Weights of a small mixture-of-experts language model, trained from scratch on English Wikipedia.
Size: 9 layers, 42.8M parameters.
Experts: 128 SwiGLU neurons an expert, 2 picks a token, a softmax router.
Training: a variant of Muon for the experts, 425M tokens, 3243 steps.
Below are experts of layer 5 (counted from 0) of a mixture-of-experts language model. Rows are named router (the router's row for the expert), gate (a neuron's input weights, with its number), up (a neuron's input weights, with its number) and show model dimensions 0-255. Each number is 128 + 24 x the weight over its row's rms, rounded and kept within 0 to 255.
Before each expert's rows: a language model's description of what the expert responds to. This comes from a sample of Wikipedia text that the model never trained on.

# expert 21
What it handles: Mid-word stem pieces. Middle or stem pieces of longer words before suffixes like -ation, -ing (rel, act, opt, verific-, Invicta, Registry).
router [133  99 102 104 143 125 120 148  58 132 132 168 121  96 122 142 133 106  97 100 120 118 171 150 144 102 113 108 106 105 104 114 146 134  98  99 144 132 106 145  99 121 136 165 157 118  93 122 135 142 151  91  81 105 131 162 113 165 142  93  91 128 124  76 114 109 104 116 114  95 135 158 131  99 105 124 156 118 140 141 115 128 142 147 158 147 132  86 134 118 104 122 162 153 130 141 137 169 166 111 130 110 115 136  91 150 130 131 131 150 164 106 145 126 116 134 126 133 130  96 112 129 121 162  96  77 130 106 141 114 113 149 115 136 103 107 128 144 124 176  99 127 108 170 168 155 117 140 116 178 171 129 101 127 120 127 116 156 159 137 110 128 162  76 128 118 154 152 119 114 139  97 146 124 106 100  82 109 153 140 154 127  50  93  99 145 125 133 127  92 123 105 147 161 110  96 149 123 128 149 141 139  84 150 131 163 147 109 133  73 140  95 143 132 149 118 118 104 169  95 166 147 174 154 124 124 165 146 113 101 137 168 153 115 148 144 136  95 118 122 112 143 147 111  88 119 172 136 104 115 162 107  96 135  76 122]
gate0 [152  86 128 107  86 113  92 163 152 174 138 162 146  83 125 108 144 184 135 201 147  97 149 155 110 155 111 149 108 122 145 127 118 121 165 104 152 139  93 124 117 150 104 108  87 166 122 151  87 161 157 134  91 131  74 144 111 116 143 152 137 131 125 145 108 113 140  99 155 129 144  95 103 149 148 113  88 128 131 157 138 159 119 107 108 155 127  95 133 134 115 169 130  82 116 115 109 149 123 167 170  88 154 123 123 143 131 105 141 180 140 131 129 135 149 129 118 166 131 171 110 158 107  86 140 152 132 111 124 126 131 146  89 125  97 110  81  99 136 171 124 178 115 136 162 151 151 127 186  89 159 113 119 158 145 121 131 135 129  99  70 155 143 113 120 114 138 165 150 123  87 118 167 151 142 110 149  96 106 186 148 165 156 151 136 119 124  99 124 131 144 113 112 135 131 133 154 137 124 160 125 147  76 125 116 104 124 107 136 126 129 155 155 105 141 103 152 125 106 105 146 115 106 145 114 109  83 133 136 142 122 104 126 169 161 131 108 147 117 145 107 129 120 118 134 102 132 123  97 120 135 140 123 167 127 137]
up0 [129 100 141 133 164 139 124 140 135 172 106 120 131 140 127 149  91 138 142 162 106 115 113 102 125 147 144 138 117 112 140 132 142 149 109 169 149 178 152 134 146 142  76 114 145 153 126  86  86 126  66 128 152  88 139 143 170 103 169 137  95 117 136 132 145 103 109 171 165 113 170 127  64 146 110 119  87 133 134 149 124 161 133 126 126 108 153 164 141 133 107 121 156 136 124 100 109 121  94 166 130 132 124 123 128 137 167 106  94 139 137 119 136 128 109 138 107 126 145 116 110 149 137  99  98 124 163 162 117 144 163 148 114 125 133 148 104 121 177 125 143 142  88 134 153 131 112  98 111  94 143 120 113 142 138 162 122 122 158 111 129  76 159 196 124 129 112 170  93 125 140 124 147 133  60 127  93  96 118 128 126 141  96  78  75 137 114 119 104 141 156 122 119 122 133 134 126 107 128  91  99 104  92 149 114 168 176 107 132 151 144 123  85 148 118 122 122  99 110 127 117 125 106 131 156 154 115 114 168 117 139 104 177 147 138 159 149 153  82 106 129 105 133 147 151 107 125 110 123 106 131 167 122  91 151 189]

# expert 30
What it handles: Dates, "on" and "who". "On" before dates, "who", "which", "(born", "also" and en dashes in date ranges, plus table cells in sports results.
router [ 99 122 151 138 147 100 132  79  89 104 155 116 145 165 159 134 174 133 101  91 117 144 161 122  78 130 154 150 133 131 146 134 125 162 162 133 141 115 124 102 134 115  96 157 154 122 177 161 155 124 120 137 110 113 179 112 173 142 161 145 134 135 141 154 122 140  71 131 111 130  94 155 118 138 129 140 121 148  99 108 125 143 109 146 168 111  97 155 129 170 158 143 163 161 150  93 115  60 132 104 131 139 129 162 109 145 189 157 145 142 110 143  91 132 134 127  89 136 160 148 129 136 135 153 108 111 104 138 109 111 103 144 106 124  86 158 144 191 153 136 122 160 113  85 159 167 146  87 101 170 158 118 165 100  86 167 132 104 146 137 154 152 136 136 117 112 153 154 144 130 117 158 112 149 111 170 124 116 127 115  93 111 115 126 119  99 115 101 121 102 116 143 112 139 125 141 139 143 137 108 149 135 195 159 101 126 137  94 154 151 146 158  83 117 102 121 113 170 128  94 121 132 125 133 152 125 126  95 128 109 149  90 138 106 148 117 156 146 136 124 137 121 139 112 119 111 115 145 153 154  83 125 111 150 157 154]
gate0 [ 86  92  64 158 121 134 171 136 115 109 160 109 149 107 140 151  99 125 107 101 156 106 135 109 109 125 169  69 120 158  69 167 125 132 142 163 104 121 100 140 130 123 145 151 146 152 114 147 110 130  97  90  85  93  78 145 124 128 133 100 168 153  86 157 134 113 160 113 143 149 143 136 101 147 141 113 161 135 117 150 104 145 116 121 161 121 177 108 110 103 105 127 127 113 149 124 133 168 150 125 152 154  92 138 113 133  77 110 172 100 131 184 113 124 126 116 138 112 125 121 109 156 159 123 174 100 127 123  76 141 126 148 140  89 159 164 127 107 119 102 152 113 114 105 125 157 165 123 100 159 144 160 104 107 151 165 189 141 108 162 122 106 155 136 149  93 111 116  79 142 162 132 150  99 103 145 118 125 102 143 108 152 123 158 112 142 128 120 150 176 158 133 117 125 128 126 170 109 141 136 103 121 145 119 133 143 122 117 142 114  91 128 113 136 153 141  93 102 152 126 150 124 101 140 138  91 141 110 112 110 142 168 103 154  90 155 131 134  76 126 154 112 127 154 116 122 113 128 115 127 102 146  95 151 116 141]
up0 [148 138  97 124  84 171 137  98 134 135 145 111 134 118 111 132 109 154 207  96 159 100 130 154 137 134 103 139 107 131  91  97 155 120 128 145 126 109 117 135 137 125 113 116 148 116 102 107 120 142 152 114 121 136 134 138 151 124 158 174 121 124 161 128 116 126 108 154 142 141 114 179 159  91 127 138 192 153 138 146 101  91 114 157 144 164 109 176 132 137 121 171 172 114 144 158 142 160 144  92 133 124  90 149 118 139 133 107 148 131 108 115 148 118 128 143  98 163  99 127 144 143 104 163 106  97 118 136 164 146 173 122 161 115 112 165 116 135 115 150  91 120 150 102 150 156 113  90 137 136 107 106 121 107 126 116 150 121 134 127 104 110 110  94 166 111  89 111 102 110 132 141 157 108 131 141 127 184 161 126 103 122 156 121 163 171 125 123  99 118 113 124 138 158 142 119 192 108 116 141 144  99 137 160 146 112 143 143 146  82 121 148 149  88 131 112 142 140 124  88 129 173 151 134 174 151 121  97 132 101 103 148 163  89 151 107 134 164 161 151 104 164 131 114 165 159 115  92 151 155  80 169  98 104 134 117]

# expert 34
What it handles: Mid-word letter pieces. Inner pieces of words such as y, er, x, ot, and prefixes like inter-, pro-, en-, trans-, as in "enzyme" and "Annecy".
router [ 95 157 119 150 148 138 101 157 162 139 140 107 116 145 114 145 121 130  70 139  91 168  96 129  71 119 142 129 142 130 154 118 101  91 131 133 154  79 143 136 138 124 109 168 109 157  85 124 101 157 125  94 136  94 111 149 163 147 103 115 103 136  99 136 125 149 141  97 129 153 101  90 134 144  86 119  87 110 136  92 110 116  95 118  93 167 151 161 131 138 117 155 144  84  88 107  87  80 184  91 131 124 120 152 147 147  95 131 129 112 104 116 163 125 169  74  93 147 122 162  97 160 135 115 109 106 137 115 154 124  98 124 162 140 138 121 109 103 142  94 114 128 171 104 132  92  85 111 176  99 158 136 171 141 142 105  95 110 107 140 115 132  83 124 154 122  98 129 129 133 139 137 112 142 119 160 114 132 146 169 113 112 135 156 126  87 100 150 126 150 161 138 125 134 135 134 105 116 141 133 149 118 123 105 144 163 107 148 135 114  96 119 168 113 183 103 111 163 153 123 125 103 101 103 110 115 151 157 111 135 111 159 138 161 153 115 121 112 125 104 114 115 166  97 110 144 135 136 158 112 121 152 149  99 103 157]
gate1 [148 161 108 123 141 126 121 120 166 148 119 125 164 150  76 137 138  78 138 144 138 130 139  97 162 154  86 124 133  88 106 123 145 120  63 125 150 120 112 157 100 107 156 126 155 161 118 111 143 120 124 140 102 100 118 135 107 101 137 137 180 113 139 151 168 164 150 159 105 150 118 142 155  62 136 121  99 127 111 153 110 106 133 100 109  90 110 127 128 163 127 176 105 115 139 137 122  94 101 129  93 135 101 179 109 135 146 103 144 120 172 126 116 123 132  96 140 139 141 151 129 156 124 145 100 130 115 134 125 122  98  96 118  83  91 132 132 149  99 135 131 162 123  35 143 152 152 155 127 128 157 129 145 132 109 136 174 133 135 123 121 127 156 110 127 138 101 190 162 142 159 184 164  85 156 120 139 145 149 142 135 125 136 127 161 126 125 162  87 114 149 135 124 131 132 101 151 130 139 132 157 164 123 101 102 116 105 142 152 163 150 135 174 125 135 139 168 113 120 111 105 132 141 135 136 120 140 104 122  85 162 159 146 116 132 133 102 136 149  78 158 160 150 109 142 129 144 108 165 143 165 138  95 168 149 110]
up1 [139 142 139  85 132 143 121 106 115 122 138  93  94 104 129 113 159  96 162  93 118  84 108 142 142  85 104  82 117 118 131 163 122 155 103 118  99  64 170  93 125 118 123 141 118 171 113 148 110 114 171 104 189 141 147 123 111 130 141  91 198 108 154 122 145 129 156 102 155 167 164 127 144 175  85 111 147 134  69 132 109 129 141 108 126 119 105 145 126 113 133 129 155 125 145 104 125 146 132 134 101 149 100 136 153 116 115 126 172 124 140 113 129 101 142 137 177 164 174 117 127  70 151 131 119 103 100 121 130 153 160 112 121 133 134  85 116 121 144 122 117  95 130 121 121 133 138 146 116  99 131 118 147 128 134 156 108 131 123 114 160 101 125 133 104 108  76 132 117 116 145 147 148 114 121 117 105 141 109 115 130 113 110 122  95 112 115  55 123 177 163 115 135 152 150  95 162 134 120 113 124 112 122  74 137  83 115 114  91 114 163 130 128 165 133 160 134 104  73 171  82 128 110 130  88 152 126  98 142 133 153 146 130 118 107 160 147 157 123 123 142 105 103 131 124  90 104 107 142 112 140 119  95  98 134 126]

# expert 14
What it handles: Personal first names. Common English first names and surname pieces inside people's names, such as John, David, William, and "Lloyd" in Frank Lloyd Wright.
router [126 104 119 102  66 117 114 140 138 150 109 137 151 109 111  87 169 134 173 152 131 111 117 147 125 115 120 147 118 166  90 103 176 114 133 120 132  99 144 129 146 117 113 122 107 112 128 127 149 162 142 117 122 119 143 102 104  79 112 149 136 126 109  80 129  83 129 141 135 157 137  84  91 143 139 136 126 124 155  98 124  86 147 137  89  94  75  99 161 111 106 155 135 126 115 132 122  93 141  93 170 137  79 169 149 120 162 152 123 151 115 160 107 193 135 143 142 149 137 103 149 133 170 109 133 114 154 173 172 136 140 150  89 122 111 141 134 128 146 125 131 101 124 197 133 129 123  95 106 124 159 164 132 151 161 109 113 151  81 139 173 112 109 117 155  97 124 118 150 111 140 127 103 104 107 114 117 141  95 134 134 118 129  65 126 143 109 130  98 127 135 145 144 154  91 101 175 122 103 168 123 152 154 154 136 158 137  80  84 172 105 115 134 120 111 154 115  99 153 155 113 117 133 116 154 128 146 129 147  89 141  87 130 113 145 127 135 111 142 121 163 123 122 171 126 109  94 125 152  93 138 113 151 140 103 143]
gate1 [ 84 128  96 131 124 162 145 138 176 142 161 144 145 156 103 163  98 100 122  93 130  96 137  89 113 148 124 119 126 121 119 159  92 130 139 113 103 171 102 134  93 118 154 170 124  91 156 149 130 155 100 141 150 120  93 101 143 133 107 150  86 114  89 146 119 113 155 126 108  97  90 128 131 113 129 144 155 111 104 134 145 156 114 101 114 134 112 136 145 117 121  89 132 162 108 164 146 163 176 154 133 144 117 108 144 113 134 126 139 100  84 122 132 121 126 127 168 142 124 114 142 129 136 134 136 141 163 109 170 103 106  88 107 127  94  72 142 157 152 147 104 110 161 138 158  96 163 147 130 113 134 154 139 109 106 148 161 159 112 141 117 125 112  92 136 126 136 129  98 107 135  91 127 174 129 143 114  73  92  86 152 121 161 132  94 130 185 167 148 105 138 112 133 104 123 145 143 160  83 142 136 121 157 109 132 120 109 134 184 119 137  98 171 128 104 160 103 101 118 129 142 149 126 133 167 135 165 137 138 170  85 146 122  81  93 127 123 121 173 107 117  86 142  99 168 141 121 100 113 103 150 144  97 124 111 156]
up1 [119 122 131 137  98  93 160 156 152 118 139  94 177 186  98 144 130 131 102 104 116 120 104 105  99 124 113 119 131 140 139 139 108  89 133 163 128 165  88 127 109 163 135 168 120 147 127 127  91 150  73 143  99 111 122 142 174 132 116 128  98 120 118 161 139 110 141 105 126 143 110 137 122 158 103 144 150 155 113 144 118 133 122 153 122 127 143 124  77 150 131 128 133  96 115 134 126 109 111 143  74 123 135 109 131 136  84 134 160  95 123 149 203  97 151 161 126 152 140 154 103 111  87 157 143 118 157 125 128 141 142 158 123 115 125 140 131 159 106 143 131 132 102 133 139 109  99 114 109 164 105 168 130 137 127  95 136 149 155 116 104 163 162 144  96 139 175 109 138 145 117  94 161 141  95 121  99 115 123  87 123  65 180  96 167 130 143 113 164  84 133 164 129 106 118 121  82 160 135 152 157 128 122 130 127 120  86 123 115 130 148  98 141 152 120 127 147 154 168 143 133 147 102 139  81  78 138 130 111 125  85 128 168 124 109 139 111 110 127 150 122  88 127 145 122 144 167 136 109 109 154 168 108 200 132 136]

# expert 3
What it handles: Month names in dates. Month names after in, on or a day number in dated prose, such as May, March, October; also time words like spring, season.
router [141  90 130 152 112 114 153  85 106 138 136 140 152 112 148 126 106 129 165 104 168  85 138 158 127 103 160 139 112 127 131 116 155 118 148 108 123 145 134 165 106 137  80 127 131 134  81 153 146 138 127 154 119 106  82 101 130 140 113 178  91 165 106 140 111 106 165 122  86 174 155 101 101 124 126 109 126 105 162 115 143 134 121 110 105 101  83 132 133 113 155 115  94 128 134 100 120 142  88 113 109 112  95 121 147  84 163 165 145 113 151 135 150 154 157 135 114 143 129 120 116 151  99 150 113 141 128 135 157 106 126 128  64 118 127  57 132 137 151 121 128 123 142 107 110 110 143 146 140  99 138 139 127  54 118 154 170 165  82  93 121 157 107 131 100 115  94 118 130 118 152 134 120 104  92 168 160 110  87 102 118 159  85 106 106 102 101 146 116 148 123 135 103 121 157 108 105 115 135 104  89 141 146  97 122 121 123 115 142 154 116 129 133 117 145 152  71  96  92  91 177 157  89 143 146 146 105 103 111 124 103 122 163 103 156 109 100  85 109 116 156 136 160 141 139 129 151 128 150  99 114 121 130 153 121 130]
gate0 [146 138 109 130 115 139 115 118 121 137  70  59 120  94 160 112 108 122 146 159 117  90 112 137 133 125 103 108 120 143 114 104 137 147 126 154 129 109 145 129 182 138 134 104 126 106 117 138 129 137 150  96 118 127 106 140 144 138 106 157 142 131  65 120 196 121 143 130 110  93 111 143 133 158 147  80 119 133 160 116 143 157 172 107  73 150 142 136 114 130 106 117 116 148 129 115 140 104 116 139 133 166 166  94 160  98 118 156 145 134 112 131 131 152 123 156 102 126 121 152 130 105 106 149 140 125 135 147 142 120 145 120 146 127 137 119 103  75 101 132 127 130  85 141 160 157 132  98  81 129 118 105 142 133 136 187 159 137 128 137 161 108 112 122 173 164 123  73 140 128 154 125  88 106 125 117 128 163  85 173 126  52 110 135 107 120 115 154 102 154 148 188 141 127 127 122 145 146  83  95 123  95 124 134 133 103 160 108 152 163 130 128 147  98 134 126 142 110 168 137 119 124 108 124 111 129 125 114 134 130 141 132 131 175 107  92 218 170 150 130 108 120 160 127 125 145 124 163 138 106 149 135 129 126 170 156]
up0 [104 127 115 120 140  76 123 109  99 139 126  82 156 121 106 138 145 106  96  93 146 133 174 147 141 166 133 175 112 137 132 113 141 159 137 105 107 137 134 135 120 103 133 115 149 138 134 182  94 120 121 144 105 147 126  87 166  76 132 122 119 122 106 146 138 133 159 121  95 107  98 119 101 128 133  98 136 136  99 181 129 146 117 125 113 138 112 146 122 161 138 185 112 148 103 119 124 126 161  80 138 157 169 142  87  97 133 133  92 147  92 145 191 141 142 107 122 104 122 124 128 129 115  96 143 112 110 144 114 151 157 171 146 177 170 140 153 137 146 115  98 170 144 149 131  94 101  87 101 129 144  97 141 144 109 145 112 148 128 169 156  52 156 107 183 119 126 150 143 133 143 126 149 110 140 116 112 153 108 171 142 121 120 121  95  96 139 113 108 133 143 137 117 148  98 111 125 113 157 108 113 114 151 138 143 179 125 143 145 176  95  88 110 113 137 126 134 113 148  99 108 144 124 125 108 123  85 132 121 147 110 134 110 155 154 141 104 113 125 141 103 164 125 156 104 137 128 134 142  94  95 212 115 113  99 138]

# expert 39
What it handles: Word-initial fragments. Opening pieces of technical, scientific or Latin-derived words, often after prefixes, such as inf, var, adv, em in preeminent, and See in See also.
router [139 129 105 126 122 118 102 145 131 148 119 125 114 150 120 125 104 132 115  93 158 149 154 128  91 110 144 181 124  84 156 143 175  92  97 123 139  88 113 136  79 132 105 164 139 145  89 108 135 157 149  87  93  91 105 137 118 136 154 135 111 137 115 114 134 117 125 135 140 149 156 161 128 136 144 119  91 136 156 152  73 117 100 152 127 155 157 158 159 113 124 120 152  98 170 159 102 124 150 105 107  79  98 148 112 129 136 162 124  98 107 130 147 149 146 143 112 117 123 152 153 122 129 121 120  79 124 142 113 118 102 115  80 125 114 126  93 132 123 138 147 149 129 115 155 134 102 111 187 125 174 130 153 158 155  74 121 114 182  95 114  91 131 128 115 140 135 119 131 137 117 145 142 154  70 139 151 128 156 141 144 113  96 101 127 152 113 131 132 110 137  92 172  93 170 172 155  83 114 112 133 125 120 160 147 147 109 154 146  85 133  69 153 105 117 141 189 130 161 141 135 105 175 145  94 128 114 130 109 137 167 142 123 133 109 109  96 123 131  98 143 146  94  70 106 128 128 122 113 135 134  92 144 134  97 141]
gate1 [121  98 122 114 144 119  99 131 159 104 106 107 115 158 119 134  99 102 126 151 116 125 128 142 118 142 110 152 111 160 148 188  84 207  99 137 133 121 123 101 120 124 133 131 138 100  98 105 141 105 157 149 143 151 174  90 141 127 102 155 189 143 148 152 178 131 142 146 139  99 151 132  98 124 154 157 119 156 118  97 139 145 143  91 102 140  74 112  77 112 169 113 171 127 160 135 143 117 156 160 135 143 147 132 118 122 146 143 135 112 126 115 134 142 125 169 131  87 105  75 153 117 142 124 101 161 173 130 112 144 136 133 178 157 120 101  78 139 106 105 105 157 133 138 117 157 103 119 151 127 133 172 109 132 179 125 124 158  99 145 147  89 130 102  93 133 156 110 112 131  97 127 125 120  64 147  64 121 139 145 133 142 131 145 109 112 145 148 150 157 129 107  91  71 174 126 159 163 105 118 138 116 116 126 131 138 101 143 124 116 144 122 139 121 166  93 126 139 112 138 133 171 127 141 142 135 113 130 122 157 143 147 130 122 134 103 121 112 120 167  91 149 139 147 144 134 167 123 113 162 144 122 137 170 132 176]
up1 [138 121 102 149 144 139 128 139 166 126  60 128 184 123 116 111 150 119 124  86 149 157 206 112 135 120 164 157 141 153 112 141 133 113 128 152 116 160 122 123 107 143 136 155 129  92 135 117 156 132 146 106 109 120 131 130 129 123 138 111 101 114 150 142 140 178 150 134  89 141 152 102 108 134 132 127  96 169 132 141 140 144 120 121  98 147 131 113 112 131 102 112  71 122 127 171 116  72 108 123 131  55 128  91 134 110 145 166  75 105 143 116 130 127 115 139 127  93 142 107 117 109 104 146 128 103 123 138  87 156 129 138 161  98  90  74 105 179 134 107 123 140  97 119 114  93 191 132 122 156 129 128 113 129 141 122 102 122 128 152 120 107 137 112 133 118 131 119 116 181  95 118 123 147 111 117 108 106 128 168 121 152 117 137 119 108 125 159 158 125 116 162 121 128 145 149 113 126  77  83 131 117 186 117 131 107 139 157 125  77 133 138 132 119  68 143 162 148 142 135 129  94 182 174 110 108 107 117 120 101 162 158 131 125 114 117 152  89 137 106 103 108 124 128 125 109 142 136 112 174  90 110 134 129 173 146]

# expert 6
What it handles: Taxonomic Latin word pieces. Middle and ending pieces of Latin taxon names in biology lists and articles, such as -idae, -ensis, "Caryophy-ll-ales", and Animalia.
router [147 106 105 124 131 107 124 125 162 134 119 148 106 125 164 146 159 125 193 133 122 107 137 140 158  96 141 132 101 156 109 104 113 131 109 111 154  58 136  94  83 130 110 123 156 142 108 119 106 140 174 108 159 139  95 133 117 144 110 154 161  83 125 114 121 107 139 126 140 115 159 116 110 147  75 150 135 105 151 158 103 151 158 125 107 149 181 150 118 134 124 136 169 129 122 147 112 167  94 122 139 110 141 112  87 163 152 120 139 125 136 121 115 144 148 112 115  73 117  87 132 112 147 128 121 122 112 114 161 119 107  81 139 168 133 126  69 135 184 117  94 148 151  95 199 135 122 121 123 118 138 130 112 103 138 151 179 120 110 140 124 105 100 138 162 121 131 126 118 127 105 138  87 141 128 168 155 117 143 143 155 115  93 109 100 155 103 146 113 159 114 105 107 123 138 136 122 133 103 131 104 150 120 110 122 153 108 144  84 108 114 117 103  96  98 121 129 155 133  96 118 122 124 138 106 134 158 146 170  67 159 125  99 175 117 112 139  94 104  97 135 122 125 178 121  74 119 107 152 136 162 166 162 150 100 155]
gate0 [ 96 121 150 158  46 125 114 151 130 120 158 135 151 167 139 110 135 135  97 106  73 120 140 121 110 120 138 109  90  90 147  99 170 118 131 165 103 111  88 107 110 135 132 148 112 101 165  98 115 117 144 141 141 130 161 131 127  96 122 100 155 149 106 116 123 149 151 136  99  97 120 126 104 163 140 122 131 170 115 145 113 122 100 162 122 126 123 131 124 137 143 137 131 148 114 104 134 102 132 136  64  94 151 118 120  69 120 121 146 147 121 139 143 147 134 110  79 138 172 132 141 174 112 191 144 128  93 161 132 158 102 152 142 110  93  86 154 112  77 157 158 122 122 131 130 147 164 151 132 141  96 116  88  83 131 106 127 120  99 101 140 129 141 135 136 132 102 129 153 132 103 135 151 118  84 114 150 141 132 121 141 129 141 125  79 116 101 142  83 143 124 151 130 134 104 158 109 148  88 178 153 124 104 151 134 122 133 150 124 168 100 107 146  98  94 158 133 140 150 108 111 132 111 105 150 142  87 108 176 172 133 134 121 147 167 100 142 122 164 132 118 182 108  74 138 158 124 128 164 123 135 127 150  97 117 112]
up0 [147 104 124 148 152 146 101 122 116 140 122 147 135 133 179 147 195 136 120 115 126  87 170 107 125 145 153 119 129 115 120 145 131 104 151  93 117 111 180  96 103 129 125 111 186 125 131 132 152 121 137 147 159 127 185 121 116 156 177 115 113 134 114 129 132 124 160 119 115 121  58 145 107 138 118 137 116 145 112 115  97 126 158 121 138 115 137 118 114 132 129 163 155 148 123 144 144 161 158 169 137 143 102 122 130 112 141 144 141 149 114 113  83 134 100 160 146 108 142  74 127  92 122 110  78 144 107 129 139 158 142 145 135  97 135 139 116 161 168 144 120 101 112 152 109 109 154 109 151 138 134 122 105 144 170 111  99 150 149 103 178 135 101  84 103 129 150 176 157 124 137 174 135  93 107 150 124 122 102 123 138 169 162 148 124 164 114 133 109 140 120 144 135  96 127 214 141 107 131 108 155 130 155 105 124 122 147 115 134 115 163 133 165 116 109  99 132 134 135 104 166 173 113 154 128 129 112 165 132 172  59 102 144 110 106 154 166 145 119 147 102 137 180 109 150 114 163 145 130 107 106 131 130 107 143 151]

# expert 27
What it handles: Mid-word syllables. Inner syllable pieces of longer or foreign words such as et, at, ker, ator, as in rivet, sabbatical and Goethe; also table separator rows.
router [117 165 120 135 109 112 113 140 123 123 125 101 115 106 145 123 137 135 139  96 103 167 168 154 163 120  99 128 129 137 125 153 194 136 114 132 149 111 135 125  80  82 136 164 162 119 110 145 118 123 130 109 160 150 115  97 129 116 149 129 169 106 117 127  99 122 138  86 110 133 131 120 131  98 107 127 108 137 139  97 146 134 130 109 134 149 122 160 160 150  96 109 132 112 145 170 143 117 165 120 155 137  91 152 158 154 119 104 138 143  98 123 129 108 142  94 146 133  98 130  87 168 150 129 107 174 152  87 153 152  87 137 119 115 114 139 100 131 164 145 156 103 122 164 121  75  88 158 111 162 110 156 119 128  92  89 104 103 104 126 108 103 108 142 124  69 129 140 127 133  96 115 140 144 126 171 164 101 130 120 131 135 175 155 126 123 143 121 153  98 102 132 149 149 155 103 174 135 125 147 163 144  96  95  82 115 119 129 140 117 126 141 114 151 170 174  97 141 101 143 103 132 142 169  95 101 110 126  96 173 150 117 166 168 144 130 114 113 109  76  99 100 122 158 110 155 141 156 142 172 114 159  86 166 150 122]
gate0 [108 110 123 130 129 150 122 123 137 123  97 126 135 127 146  81  71 114 113 102 150 129  94 117  91 151 107 155 133 171 121 138 176 110 140  97  93  92 140 153 141 140 115 145 137 139 142 100 129  86 134 120 126  78 123 144 157 147 152 104  98 143 116 103 130 124 140 118 134 106 149 140 121 171 105 115 147  99 104 136 106  83 169 141 119 145 151 164 135  90 124 121 109 136 121 125 114 131 102 153 162 115 135  78 158 172 129 125 118 148 110 133 142 154 126 136 131 111 151 190 148 105 113 114 116 124 118 111 137 135 164 152 168 102 137 108 131 178  83 131 116 124 147 129 134 173 138 119 134 100 105 117 175 142 152 151 122 114 110 175 144 131 121 124 179 108 188 113 118 134 158 123 156  97 107 112  91 131 112 120 100 183 105 126 135 119 107 108 115 155 148 120  84 117 131 155 132 145 133 163 178 102 123 122 126 178 165 147 119 155 144 142 138 153 139  93  64 147 129 104 105 125 129 120 164 132  95 115 150 130  90 134 141 124 130 128  90 122 127 148 163 119  59 117 183 122 124 161 134 109 127 108 163 157  71 136]
up0 [111 135 127 114  89  91 131 108 124 115 115 157 111 118 144 148 113 117 127 136 123 142  89 161 155 172 114 117 121  96 108 151 122 115 121  98 130 133  89 120 108 102 128 140 102 136 118 131  72  99 100 122 108 106 146  83 142 106  98 113 116 126  91 107  91 161 134 119  91 164 117 109 166 100 149 137 124 162 117 104 155 101 146 135 141 174 143  65 112 157  97 117 125 133 163 142 124 115 140 125  84  86 157 134 157 157 125 127  95 126 120 110 192 131 119 125  90 138  97 124 151  83 101 170 131 139 138 112 117 136 139 106 122 150 105 155 152 159  86 144 151 128 121  84 106 131 131 118 116 174 132  93  89 111  92 129 107 166 103 109  90 177  82 126 111 145 149 158 101 161  88 123 159 180 119 102 122 146 149 116 140 170 123 119 127 124 120  83 101 113  76 131 109 130 149 146 127 159 114  99 151 150 126 135 122 131 140  97 141 111 132 150 121 146 147 144 143 124 153 126 160  93 107 169 106 153 130 162 122 104 144 112 169 111 124 166 111 112 130 116 119  93 137  88 147 115 134 161  70 132 126 110 148 123 130 172]

# expert 10
What it handles: Role "as", word starts. The word "as" after served, known or became, plus "named", "called" and short word starts like non-, mid- and do-, mostly in biographies.
router [101 136 133  85 116 110 142 160 120 139 117 147 141 133 137  89 145 184 117 130 103 108 138 109 131 111 157 130 143 127 136 141 160 152 147 114 145 121 153 145 102 124 138 116 116 117 171  86 167 114 129 120 176 110 132 173 128 116 133 121 135 114 122 131 111 113 102 139 169 112 122 167 116  88 175 102 150 146  88 127 150 130 159 107 151 118 122 125 142 159 109 153 133 112 116 165 136 106 122 155 157 138 159 164 203 154 150  78 118 141  89 116  82 132 136 136 156  98 105 104 136 153 110 112 144 135  99 119 140 124 100 149 114 156 103 129 170 129 135 138 147 111 127 105 102 173  92 146 162  78 133 126  98  94 135 105  88  96 127 152 102 110 105 107 159 126 146  97 114 197 103 136 149 114 109  79 171 100 174 166 129 123 151 146 141  62 165 115 129 125 144  94 153 156 133 155 132 174 159 112 110 116 129 103 154 119 134 150  97 134 142 135 120 128 153 150 151 115 107 116 154 165  79 143 131 141 135 133 109 140  95 155  85 119 150  93 151  95 118 128  78 116 128 117 108 137 112 146 120 118 121 110 141 140 127 156]
gate0 [104 134 128 146  97 118 143 123 109 127 148 147 136 123 144 142 104 154 106  96 141 106 107 151  93 130 134 106 118 159 121 131 164 111 147 164 100 107 157  73 141 137 133 160 122 119 114  82 136 106 150 131 115  97 135 157  92 129 103 108 128 107  98 151 156 162 150 160 124 154 130 137 136 119  86 142 134 165  87  94  66 126 119 157 134 112  56 102 126  91 154 134 169 113 116 104 107 131 126 137  94  97 122 118 196 132 112 169 102 117 102 100 103  88 139 119 120 123 149 160 137 131 121 119 163  93 139 115 118 127 164 107 111 134 106 135  99  93 152 135 157  90 139 115 153 172 106 129 118 129 125 149 157 177 136 107  79  81 127 139 150 108 125 124 151 124 127 140 139 146 110 191 110 182 116 113 151 135 148 132 132 121 124 145 103 151  91 154  93 101 140 140 132  98 120 105 105 174 134 172 145 151  96 145 144 125 153 136  95 124  78 164  74 134 151 150  97  90 123 121 128 153 138 115 138 143 166 134 148 114 105 111 135 152 160 114 112 118 163 115 138 126 175 113 177 134 116 115 126 112 110 115 149 148 121 138]
up0 [152 129  78 126  97 116 156 102 119 163 121 168 119 137 156  94 165 144 129 114  96 129 118 118 146 133 146 107 119 166 115 100 148 114 117 147 122 113 112 147 189 170 108 110 112 154 157 112 122 129 170 142 134 102 145 125 199 114 141 137 137  76 104 161 121 130 135 136 142 130 165 116 138 119 122 128 129 116  91 115 135 147 116 115 120 119 125 139 129 136 134 130 154 156 143 119  85 124 154 144 138 116 156 126 137 132 111 122 147 127  95 101 123 159 124 111 117 134 155 124  95 157 125 138 142 137 134 145 122 100 171 108 109  69 132 116 178 111 125 111  91 137 119 139  93 101 115 128 118 102 168 125 184 173 167 107 155 143 159  97 127 134  57 125  93 140 131 154 116 150 179 115 124 148 110 124 120 182 134 129 167 112 132 140 140 112 144 111  94 106 116 159 116 144 130 144 129 124 110 144 119  99 142 132 129 115  90 212 128 170 111 144 137  98 120 117 125 151 153 148 156  89 127 144 127 144 197 116  94 120 152 141 144  63  85 110 110  79  96 121 134 127 137 132 104 154 115 122 119 150 173 157 126 150 117 100]